Weights of a small mixture-of-experts language model, trained from scratch on English Wikipedia.
Experts: 16 experts in each of 7 layers, 2 picks a token, a sigmoid router.
Below are experts of layer 2 (counted from 0) of a mixture-of-experts language model. Rows are named router (the router's row for the expert), gate (a neuron's input weights, with its number), up (a neuron's input weights, with its number) and show model dimensions 384-479. Each number is 500 + 25 x the weight over its row's rms, rounded and kept within 0 to 999. Numbers have three digits each.
After each expert's rows: "mostly gets" lists some tokens that are sent to it at least half of the time. This comes from a sample of Wikipedia text that the model never trained on.

# expert 2
router:533528508492501507523537496501484457495474538509506515544527533558510539520536497492500481493505467477482481517496484462539504538525502506493451510502508527552496491518479501545508509506447485515483520477419483464499525508528511499532520498484493480498473439496500534497503476486533468497
gate0:536548502489466454490527477484523528484440473524466494508520495484495507459499508508519500492527521519425448501504546541534548521521479527510510453547483487539504540502470522463496503502524475475468483471488491453506520486516446453477470508528499501514479490489559494519456471510481522498
up0:458503484507544467499456522494499513436482530509494465528536505470497531483516540453473527502480519531469496483529541495505481568533541511498504523512485506526500535524469500499504504550508505497477498502506492502474481516463543526481456539509530540545512529499492537542518487467467489514
gate1:524536530504525505511475509538487517505499551482489502486515475518484499506521481539505469474504534485484453503475509500469482517514504540503456464555489476501522514508485495516485496485488509479556483497517552476451526522507498500498520507460472508491447526554463469460466548480502430526
up1:515544542469530494498500523470504499506545503516453543464471491524487447519503504502518523547535450463459478507479532552580512508520488521458478499486500524508509475508542465514472480479507544526522492498492515512533468472479484503478468471557499474504516507517504506502494484504488566527
gate2:474511497517489484509512517549463506490482492573488518513523517489487554470509457503510507483527498494469481521513530533476467504493475518514500506485486546504505494519525528516509532456455434485514513523457525522514540509510541520512484473505497485504487491549495493534513549509529499496
up2:460499516500490479517502513523492481491491444538514558507480516496531486469547495518481527527511515508477485543483534483517495540461528540515515521472524534454463474555465507468504494494525490520471487515495571504512484536465509545476496538464493497522478526545487486506473514489518506546
mostly gets: "1", "2", "0", "3", "9", "6"

# expert 9
router:523520524529469501485554519501527519490512510520521510478462517504445513472545495513487519495471526525507461494500429474486463472473480524508475515504474490533510486498531494543529519470500456526532479526494473459500533473525500496510513510511564504517532516464512528541544515541496494493
gate0:493545506480511541493513505535465476549488497498510518489473517514514514454527525516485491489482469506503490511516542491521490537500509479490501492513450495515433489499500506518470526465546522476475484515476528488518462553524498500525495459501474486440477526501513525538559487462482532528
up0:523521463506517520498458516477522527480491483484467512506459503538452498494454477473498517493510500532479565482511532514478482501481496527472464509469483497498470548444496484485513495514506512486484515506529528480512470535493523488474488471495481480465531466487522451547480494478480477480
gate1:507454453494472509503500491487493505454487510509481488519509484516513493472536488490502474522477489443452524525511475525500513556481464497550496489537474546490454560530498519531515522462503537515471494485508485500509504493475478459505445477488524528452541493535505505478507490515524520475
up1:542488503461464517461482523451494531494485521488504477546538470558502476538459472531479498484496537470520477513478523525493494499514472516493516532510474502494491532519512506502505532500503530504550487522522497549480487498481521501500456499488475485469485545506479509533489519515494465516
gate2:494478545501493510480493493542507499519547509526508518498466517529505508495456486503522485499469482494497505508486469477517440513491476546508514552530512502482464519464466484522486494498459496523520491475498441507526523510462505473498485483500462473478505466490520458517511485528504486545
up2:539496523499475499564494491519510515522479508507460502515502527451462431473501509476522495512465518518524527480512528478506511482557466501509461539464468502486507467480502478465546472519485491478491548464473543489489533528513520498483465463479519498507521519532519495485518484484512501507
mostly gets: " to", " will", " him", " married", " should", " member"

# expert 5
router:537500520506487494498482493465515545503502425481523518543501546473478487459493515499514518502453537528475488466503467470530518490516504483516524525475499521491520509498458497521518515471485491508511476453490531482482498480479484443506506521569503527452513520531491471535496456491516460513
gate0:526480523493482497513526481464463516534499478480545453505502518476513462481508506470494483542501518493453494495486469478509473499484493496529507541482466498496503505460496487500476525480546479503510498506458513502498520450501525467503535520531481492504517506503500504481476495490470489501
up0:517517500525582471528515531503512469511487562485474513508527503485496492478553469519527502518490521502528497511490536501525475509478487488489511512457531528509521511472487446476513484485522500492495513508468463473485522525485518531518492528502505484482503486498517540505546539514479483521
gate1:483521512501481569509468524487487514482472502485498491469498513486500508416496490457502496472477465533467511450463474514465473492515502482505491503481504487512547492544542509501479522495524521504497484484431516493491472503538473476452499488517463518512490504527487500475514503506487515506
up1:465530509491466455504516486479441545513494498505533477484479514535486513547534487510464531507522543495497497537495487541499488523481532530487488540493520477489482471500523507486485522500486458522528494474517495477509532489503504487479483555497513498477567501518534494494512546545507490521
gate2:505499503474500547487465513498502520531531528494508522509486512499502550484486487457548546504481535512500458497472488496507487493491455536507503503511495501461525514491502528512515512509450497521522506494493513502493482510526486483489468482520478501547482501503466491504510438486491484534
up2:502520517480459493541493500493513472515541488502489545478504525530553491491492494502502521478559495476500497517521523495486509534526535536488502521497523521499465560496541505484486504532477497459430517555507503520450518505510534526483481517486516525509474469487504490516539546521494509483
mostly gets: " s", " \"", " st", " MPC", " re", " '"

# expert 11
router:505481485504512506499461485523540478544467544533467493554508544484497500482477529576467495455506499518493481486486509481487490511538515512515496474523500524459539521501469466531512490495488488515474468505494493466479483449474514483503527571533478532494511496499514499497437508522498507514
gate0:511480475493466478495498538488488516533519525505523574492532503524487538510465534477517487487510478528475467502467483479520470505506503518517485474471539540484505503521495491505478496474488518544453469503482515479514508504496522488539528522459482548475477527484526520469509499508546480548
up0:481494531506507539506540531485487482511535480525509476496473462517531482482524509533476494522544496564518511487509487498494505532477516445472483500522517502490502529499478533509486539485503479478502504478478544516454494546475551498509496508523493485466506483492463528562480484500489465468
gate1:495512454491485521489507456495532490473508490470488466515572510556480541486511539484472530508464441498496472493495507540498496528499469545465473482521478497478484500510491490500521493476493493489480503491503526506490495477465488480475509548517494512485523522498506529533446522480545500495
up1:517494487487491522514469539500500484494519533501532508527468521532485475497538455548515527522459487506519518510531490528535491544505495527490534517539472470511488487503484500493517505460513506469478509519471509516523483529508528520483518519510489528530478530503497507514501491519506521488
gate2:456527491492563524500508490520470466511514546515469472431462495500493459496469512533487494489477522488522500498493432479554501549496533468500427498507466512489514463461487547522465514506498495500492519489485528502539496474492506477530523525495492455536507498508458520516523482530511540507
up2:524461516517566505491499499466454532492481493497453521465535466503508463488480534478527499505482480497516469510507490474490528459488542495509495499497478524499504500471531497468498474526527500532503471518502515497501504538503495467518475452480494488487490515474466485508508468451514506503
mostly gets: " MPC", " JPL", "Personal", " Total", " Genus", " Preceded"

# expert 1
router:516516475496517456476519499479541490511448526496481581516534492492544507524512498507476468516512520495470497489500528514483496536466458486492519511496506486522510532495454501498513507502455508551508509513488544508463520461506543457475472453569529489518518483497529450491501502472503515474
gate0:491503524519564491514528426541546522480459492496481489495524572442481521507474509498521523500490518530478515493490494526499496519497473495525489500521513498469483466473464500482514499458489517540531515511500472527510481471512457516546527495508538470499539516547511513470505475513514491484
up0:514495524495491498473511499516543525451492502476502504480547505506502470500472509430509480500478479490534489521455546492499468458532495529514491521525520513495449525527498496523460530510524494522501472513509512502500509460512514541525539480531483520509501501493506489515484510478540499509
gate1:498509444469516488470490490522527501542528506529507486455509488494479490525499512516491494454515512546501452496533519506474487479512492518496522480514496504500475553518466558455519463501495474493514483489496507543433531482495535512523475486507506448483468519497507461515481502500484494499
up1:475469514466462478542453510502488537471488522538489476498494456508452491440523517508527513519506479485513515499464493473529518483497542512476499543469526459497494480491474463507511513522475522516508475498499536479484490463515413512503507499484452472500538497546470500508511524467489553515
gate2:473499501505438497521514508512495478536509495481512474515534482466510476477450492470508543506500482513483491576514515468490514518491506491485490471523493514496475516469498469471498484490533495507481479492460494492467541516484492473471506476509524520544527516472462553489507523535520481477
up2:506502521504469473486485485458512491517499483490478537502514472501494536498523483524507516468463491480494476506519519532502537535507513477506523527533491532505506488506509435538445496463468529537499523437496534485484507479497498448472498555454474476504443495488503508472528504478469549506
mostly gets: " California", "iy", "ić", " Los", " Hong", " Washington"

# expert 15
router:510541488463465491485498479512493483501510491527466492504500480514507510502527526481443477474490517484482499512478529468458531494497500496522508425501499538532465499500514483475515467497477533523528500495546531495504567499489471492485479503460419502484521486560516486483468540495485540511
gate0:568508500528467551491482525493461514551507507481456495485474496533503529497519465486457509477505501484486590505498510492495525537511495532488493507470491481511507475487532511482483512472516532494497584558531486528552573483496529524445489520496490457452464504493495521508426458468476480511
up0:474521532468548534459501524534500464516475466505509515521461530511512508496519497537503535526495536536491553535465509501535532525490462506523491500535478511506479484549490469470507480521465465510445502474483535517482518458472501529469488484494514491531481467494455488493515488510455511521
gate1:491500505491501483492531484443500507469510513470502516531490470513492521504537509563500483457494495539497477455487512487481487535500510491479509460501490534470454498482486512543507535492473507529508492504483490535519504517516500514461509515511499567478547503487476535487525515518497502555
up1:486519517530482487497479491541475489487496484526435511483532498501538443497511478492529526536513535480488521534527547485475529468513523491479525504491480505486455521497535485490477517514446516476525506499544511479501491510496455538501479480492500465520512516509525540482527501484528521483
gate2:487514488515507526518516506494507503496503570533474507439476484490510481503523493458478519464502487497539521509503525508460492538501516528538488489503434499528491549495453453492479474454487545500492518498508481499512480527561478443493494501486436496518495477512493455529511460470514512504
up2:523468509553451534552480529484480538538515489492474494525514509482511488466506494483496495491526541460509529508496522538495513478500470494486495494473499516504482458513436516507461512509465503472540515510499530467491470482552495481528489458483508537512469524498522480513469548493507515489
mostly gets: " built", " located", " political", " public", " local", " area"

# expert 12
router:514470524509454479496466524519481538515462488505473461528511492484505525498508464522500505492510534487505447479492470478470449502525469512523498491501480523496512480502472530490546491497497491472490531498503491431480520476461507468494481573477498498511471493544520506519500530515490492435
gate0:478520494494476501511479478500477511495499534503502535483497515540480501489449496496535548479488513523508506464506495498483517485519439528507492508544467524487502495504515490467475546478491499524526495520465498493492480512534500499505488519499507523500457483455530520550520512474522476510
up0:498506470513513498493499508515512467442504478497527505523520499510521494536518492486466519454518467529515549450495474494497505488491554451502570491514485516508471502498477521508488528531514516506474489498507448513541519492456500485496493477509495513471537478499480466503487473490464504504
gate1:494505503520459483468509499507490465495488481468447493510532490512524524513510476510500461527522564509506520499537472518479489449497509501509484484511478518490468469529500504414476534512554447476501479511463487546482514506466504546478498529515449470493521500503531498509478530526460487545
up1:462495486496471492498476489516473498543512494483538478467498505484496516524556434524498511492495486465477490468531526451522452476509492459499457504501537442454534446529500503533513505484476518511482496482463517492482466463474512506483509526487467502498512514540562475482539501449527504495
gate2:494550484466470530522474519577539519488502551498460515502456499541502551516506524468526465530469508528529493453474537459450540507532513520532476526544529524485477520505527509501532447513477497521503477521494504462474484493452492513448455519518462487494483512538513530501501505522510492461
up2:460498479505483476570499535507447556469512518518462495491527512504483466467486541491530538529511503504491524489479502536571491574483468514526487514503521493466532502420522521508512496526460498507524535498495530460480503514521527515490512489516492509519487500491493449529527495514442540478
mostly gets: " in", " of", " the", " on", " for", " at"

# expert 8
router:542481505516462490500493481484466535505491539462467497513471499536477548506500505499498470467483516517504470491531487469522508510515509452483455541488531505487552511547526510539489506504494472503493478483537476519482459492490527502533476507508472532522509465587535469537478500508540472477
gate0:505506513554480518498445508555515514547500519493479501497491489546530520476526520510507487518494457498500496500519493489521501518521547515496521526473478526495491503502488474547481537501506531530491503480525486485518512572504509522518519508492514560504457491536442471470504505507554522492
up0:540517465489476461463511491537479525522499481539473465483519502495494502472524567515513483442523500514486508530458499518507472481492492517474490497526491500491478502462532510486524488514465477475520464459478456464518481489501494492493474527528491493478471510528514491516553488526502525449
gate1:502511504524482551527531477497516438501477508537483462512501517513526516493463476469557503487499528495517491503507548463514495485516486491486503490511515484487525525526509518454505490500498497504476504497528483459487475489470498511520511531468477469502481487501475514496483478509471501496
up1:459486471472496521515480504471522490506445500474479500515519502512487491461475514488567467474522511539551542505500486481518487470486522495519520462471505493505495508540472515516535468518453518493524515513526475502525463506530507531548507515491524487525490485531492519471476479515494477504
gate2:524497513514491504501512499492533496516511527517488480505534525548481509540520510515517511515490496506494492496466504474481516489508519476496539460525501461512480491479501501521466482506541471515510477511505512480505496520541462474520478514484534467513482473489494518486505492503548529518
up2:475489474535461514479486490494465527500521507486483500511484530533488514495482502543491500503426473510477508487517494451517479498550546471484491519514561516490496517495534490496485507514488537462455511490542500522503498512478500499463494523502497491501479486502491529461459542502468514495
mostly gets: " University", " City", " California", " College", " York", " government"

# expert 7
router:517551511442491510479510505523505480529460463530531451544481507548502547493488446480507497509502477541489475503493486451501498459509533448530449490470517462483524498519511498477496500488518471513516515457490521474495555480487501481489515483495526532500478509475516490466496488498504536504
gate0:495555475530552495492535483479502487535485503521530501451471475477475543502499480485515492524500518495518483568474443519512541507537507518525525469511506512497532467516510511489497509526498494500479474478507492490479517489465458467485496522505531501483481516435487487539519527526488527517
up0:495521486447516466465511457466466508492481511515519437508486501520500481520477485483450501485492487481498512538473496465446516497486509530509508513499533504508502460533522528503464485559502491512501518486496480483536485512486464555499536497510547496493520516504463487495536477499493498493
gate1:496489534478487492491445513514523494510483478472520518461479503493527517493473510504519525464479505531506493497527502468506507447514532533555478504526513537466515526521513528481486499489495444516484503500468510507475543496521487516513439486478476502529529485442546515465540474507511514496
up1:503484541494513504506483522484474531465514566524473504472517510455530479491488498556486494494516460561473503496516468496514514502530514517485533566477502496479493493504491462463474502508502542492509527525501521511507516491506516468513496515449506463514516508467515545508528550511520535479
gate2:523459479471501485492511511489491516516493508507485489494485495501469477451531463499525486472466485477516466481470504471504534495492530537484476470511511532500505526502509461480511519499493528441515475484482497502480486487509506485520466509520485471485460478505473542499461500447495507494
up2:524487500483501532484532478470494442510493541526450515488498543518500478531518476501486490517508476494495499502505455493516496458456520480503530535477521485510475528490465475463506519460468479514504498498546516480488487525485507464489472521502513522543515484509572474553495514481554503524
mostly gets: "–", "/", " New", " t", " un", " non"

# expert 4
router:512527509491452499532534484492513510479503493535502485508476526496479529478494508510506513485512488519498504483513492501469524517508516454493477500522522487504487513501497497479505552510510464529548489507518479485479489491491506489494473510474475526498470523478515501487517487533517444519
gate0:496519516517533496483478489513516499493511457543458514480527496514509466464481532534466531458466489472490485482482508499475444552499472512431500480501499565469476486486488480509461448506506483516475522503499467519507506501465524488483520520511471559471494472530486469471501505538500464521
up0:490527502467455496468463498499465484508501497466501454512537485507507501485517532475500490474479478472518518474513499464527497495502458522500505504490499497483508501524528490507477498509508527505507444468531515515519500523494476491471539475485465467490515512529520440471499488475487527512
gate1:540517499460549472490531503533473492531514497428456529472529511499512490531488457517493508513449522469497506511471514517491480496494483486490525505521543473494500502497472547488447524517520540515487482482471510516481495496511463543478534457534550463504460492533585484431480510494512483490
up1:442497492512502515457524469483482540476480514497547476491517494504496482463495514511521483464527453508475474464529497511532526534483473522471477488488477494459507499498507462478515501483505483456564494480468519517527464533513508501516473548474502514474516469490465472582489493488488511553
gate2:499494538518505492490431525531472510502536534532532487497464487488507521551454525543531514484536478529487501474494488484499478506496539510495510478525531555503501486502521505524502523448552510519524477508504514434505526497478473469489457512549480468501531495524492538517500463478520491488
up2:500529480493556508467538490450470492505482483494433507472493541499472513520508524476483492487521483520498532459520523484489525473535513505524501476455473491467499500538489488495472531516521489469489490475529443497503486478485484509494468483477566513503473469457506494505476454508528535541
mostly gets: ",", ")", ".", "),", ").", "%"

# expert 3
router:480493485534466467510488540474501496481502509534518494492500502518488509510505534438493502488448470511524476474525435488523490485455467465485507511514489510535534478508543493507494503503512477502468524536472532492472512490509474490495477539483506522480500467518513506511523509471528442484
gate0:486503522469503478485535527481513494490518572507515449513531528492524504501557527486496509553527506487510521464508505496528485504474526513498520512484497536525518503476518519485505457550426530530513476518478511446507531545483525486510490504551509514512512493493472501478511510468518486505
up0:495509496512554475537472507500485526472486532474534509494480519493491495487483528480493471469496529536510454499536485502527478511465508466451473553516486480508510509505527509488475478491449513541510476537494453482494533458499534532519481528468489487487498546490507466506501502493472542472
gate1:474472464508517473528504470514464472463481498503478546540482527495487489497500502507492486483502493529519484487574492454494481480499551522542492515479533520555510502520519535474457515473494495519518504526491462508486467508466546503510487518508492527474497485517548490460483472475505464512
up1:481516503494539486477496472517517468495461488489471481509487492476492493523478570508474501546504466517488453545505483505465483521466472492485484509515461467522531499522474548535518503490536485531482496454502539562520425510491580530478478487521482488479499477476529520514514507499547474495
gate2:469484499492502517482496505480503506469479429472551458486549543494541483506509479476493488493501470493496532489483518485540493502518467512470493485506539478507541494510515466487484490493540486529528516488520514552498520469514503534522493531506472515473532504502530523471498506503477463479
up2:462537541468520500475510503471508519480505477507495491519489512556515511525487514548496464524510517531463501458510501464483516439513487470468505529498472559493516476518542549512523475470513502473548485490514504500512463487510489534529503456501506501496493508539507514523498498499528490475
mostly gets: " The", " a", "|", " his", "The", " an"

# expert 13
router:541492503520476492507540508467508493527510519481463497510486529510488524487542483483490504485478512530476503507506486497532555493516481491497482474455455473527513496504480464494583482479508484522518496517509500484487516493490515506530452490521514492533437472524514526491477502473510489477
gate0:531489492491490531519484526498524546486505501550548486489485539535486508508481519460541535503500528482506521537486559430538523513477491524518521468538460514476527523513496505516541498500454519484515506497478496481503462479523504482504510528452520533511485506472468491525520450515511495461
up0:498510533524477521451542525554522485503464501543528525509515521526517514481498491503512535523522484510456521505489554480481522495513511488478501481531461507511490529485492508494488467518525477509523520527491481475554527513496479504535484536516478524508497508489518497508526512480495477451
gate1:522479484507521502486517482505524498514487452518516499506520509522496457458536492496473495510499522491527515507458528524510465468502479519497454442505449470550475509509492504485522494477535429523513500475514529474570464499468512488513435544523524511509491467493497501531499520499489495481
up1:519494548534495505514507499542518549517533528511498479482508503512455518495490501498514509490508502472504495496487501487480476480527479504478466448525493490503486501465471503507522541486477477487479508511528488531559506527487496485509489550508500503478541516490548486556516532484536494481
gate2:520485502467461500479484498489504505502504495545509544517527469503542513467512537516495491493511485468492489513521526527478478520481538547509482486500485506541537542479522509516484513474477507484475483525477476514488456463490514564500498478494485500515495453526469454527474526477499488506
up2:491507527497454506514490494504491485507525513478547513524467503476520490494499531506482530505484499449467509484518506520518482489498530505496504476499462493489477505458503482530543511505479555523492484516495489566524500487513527484504495508506528551520486482565507556505485533542452559413
mostly gets: " and", " was", " with", " is", " as", " by"

# expert 14
router:508502509524483464487510475493488500512479508518498483484518487519506524496530516517501463517529558516526485481524475510504530464491478506531514501464456540473479487508519523467487481491470532494521456523503486476489516511488497516492530488501470496550531512495515488496471583486512519511
gate0:476517484509479492504493527490513448511483515523534517434512488525526474509447488517479524499494540516509494510499471465520484489503446482487494507463533501500541478516487510458528482474450456496506517472533500512516532477514483531460538512524553502470503521461485519514536471530500488538
up0:526478507481496501492475441498485504513526508545479496473498509543503526501478497504516495477504491501504470514516536461492482529503496535536495476519518520474487482516507496452491517488471477501489523508536507520521550484492483506463493539462479519479468503532522502509485462460439525492
gate1:504479508467528494498522522503512472454487510529506482521505530502511522512491523485475513484541531529460506485482454510513476477523480484539481518498502522524482532514481521500491512501464486506515490482512498471501509505564488505502485462508561484509480532479533488476517520495520515500
up1:522539472499476538476485500522485474480490479531532491483468504513538535523497491555483506489486534550516461495488500471462476510501482545528509489529487501548546496464509501518475512497507533520493490451474517505473565521546545526487467482497489495494493483520513485523529561513458536499
gate2:553521518470460501488497539497499518529523533494520487494448483507483508486472504540499465481515489501472515443512496463458529527500510476517483518523541515510505507473460520500533486492495470499476509502535516492468474485492501561511487489458536482506481484490469499468521537499493461516
up2:540509463489476475454475501511510488524488501508513497507499497477521534487509505512528522483483539519497450509474497496504510523505479516498476511480517498457515496496520481493530469533478482530529499512448512519505574454522495503494510457514494477524407484460477524504515458516522588487
mostly gets: " (", " ==", " ===", "\n", "(", " century"

# expert 0
router:481488455489520516512537507427487486545526477508490512496522560535451535477515547499484509484510574539498510505512467487512469458500559485516484487507467514523510493501467523489510484470498516494448495506479492472500513502527511485517535502515500466521541478512501502516452522503523527517
gate0:463511495508528501497534525482518505505540515513456471506469532502522516494514460498506508478498510518528494486477471545481504474502472482512464505497502500485531485537512498486506490454506466517525556531492476490495487524533515447523517507479495438463491486545475473514481515512513536560
up0:480525481519548493485510463524509507477468488508542501513481458521481500469489530497482497537504506525517515465482471500527523532491500483478538479522499506519507481505465495533509503473419506528548517527560522490483473502544482509500498512471493488501530515468526528508478496491517469547
gate1:473523506518510557508509499523515517507473569493474489482510499504433510515519522528498491498518510493492518503465510489469530518508474461495543482517524485481534528488492457501500497469480458461456520512514511487476496516511504502454476484469532486480503523478479464444489478494497505511
up1:512511499509465529479486476498524512515497461523494466460496487539460474507512475510497498532511481471443484470505490531520501495486449465489500459518519537488565487501457486500477499498549520475486478549437532486493520501507491509465484498487472488493523475500471479467451432495509483513
gate2:505496484457489481467529511487525478465531477507462468501479513459500457509493501508435514514573516508526546479477431492463461519460505488486523454517522539500507511529485493489444435483505497513495499505511504506513504489524501522490487535500476508525503514541520522519507474492520484504
up2:505505521460492520539464502520526503444488488503489479475519561512509518496515464542466510500487512511459504486514536531505450499512536467510513484524508489518518554480517510507522501517507455477491506545502518479499513540505439523527421517492465479520507518493487517480502518479468475524
mostly gets: " |", " ", " /", " —;", "%;", " $"

# expert 6
router:491525519496480494521519485457442485520499463517455486507510531533495503465504503518478474491471540521494502488468528492498591446533494488537485483534501502503531434471502505488481530511439474504528473489472522483480462500504516497489479515525492533503475495520509514440461528524507484515
gate0:506497479513488519537513545503469469466486520522442472519513492473459454514513461554485493523474515513471502523520484511506474504490534479535505513492523509503490521495478514520542509493530492506472492439490453512530494482505479478485512539500513487506464500541503527500487493498483454547
up0:519478512528525437468494535479495525512499529516556507516504489528496540534543481510486458475507492502525528485525530510497495536512497494475493535491487500488487520472473488493478537513483496498514532476526516493485516513545528467506491535510463512497514457463493519470517535495532497519
gate1:473499539509478566529500541508503535540437498534534511467505509465480531500467499524501499525500551517527467547548514481505498483508511498497536498535536545491513493523493477511463511538517520512515496458456440444471493470485518456503464481516476526544539533507498457485480412441492476504
up1:517511556491491499507519501522489473504515496495522469497486512514508444495470510514491519518518524492528470513499509547505494512489525482462489525490551516505519472551504514511513549564458493492515499467494545523502506505520457519520504468515488515474507452485502493521501530502472458508
gate2:501471488461515494533507560481502491503536498486478501522468499498519444469534507480489503489517546488516488513529489494475532517542541500484481529494470508468463498528487466496502480525523506508515489481487449510510476481490495477479500533491464507526483522451498499474521514532523499536
up2:481520501503479503527469506494513467506492466525506505499494505490481475504494484477544554564521510544482536454545526517558505527534494470490513518448545495489493533445501522488488537521532483521487479514505510452531512492540508504462503510503495516543512520541500503480464478520499445494
mostly gets: "'", "i", " F", " B", "M", " M"

# expert 10
router:513504509497487494525536534470553504470500521486484516460514484479515523529499474482481495499473540494488488499513531514516475487502469515498473470506473509512480485475469506503527511511486504486527507505500484496509529506460481484520505466493543506507460470537529568505504518568490498507
gate0:474528510490540515528525484523490496494502489455492480518532503479515522483528512538519457528504448516481499550551506502536449523499512524475515481527458530478556439511526503494512532503500475487479454502481519526505502504445576487481521516506526490527512488521517533513514494484486478479
up0:509562477465506522527544503510529494489524486513534495496525488482489493457493519519469491473514513485483493509483520463492523543529484487512513459487487508508480514524511474486532531537489480504527550493476519466484544482503525531539486490501532496521497518518502496471534493470512502469
gate1:533527465517488560490471505552479514522497531491535460485481527527481461550466517501529458519531465520468498501560521534548514510470520517455498485469507483486506537491530473535516522484427513460515506506505457506468502495508525526454547521500529523505474495520512473528494509464497506506
up1:524566483519502482518550475525501483458533467488499503524505502517510525497483516477495517520528480503478495457509512490553518498474522467492523502505497519537496517455498507461475457493465508479527514498552490499482530508478516509445535469498500532519503504510505464458538532522512517499
gate2:534502488519492481458489500522472521474497523506526480482546466529519536529504471496471437483526546508457544477534558455528481455483510517488470496539496510540495493498537500483520512478502470498508505536508527501525492492499557498489523487484494491489471477485487484458474467508476489490
up2:571462508512510506494481466528476517517533499511482462531486485512498541511486496521493496527523523535459525501494492542546504505523541508523534518542468500500518510491501473509452508474501552519486488480523506493539473492499542544540504517485541476488513474491511491478503489511504454505
mostly gets: " –", ":", " -", " —", "):", " :"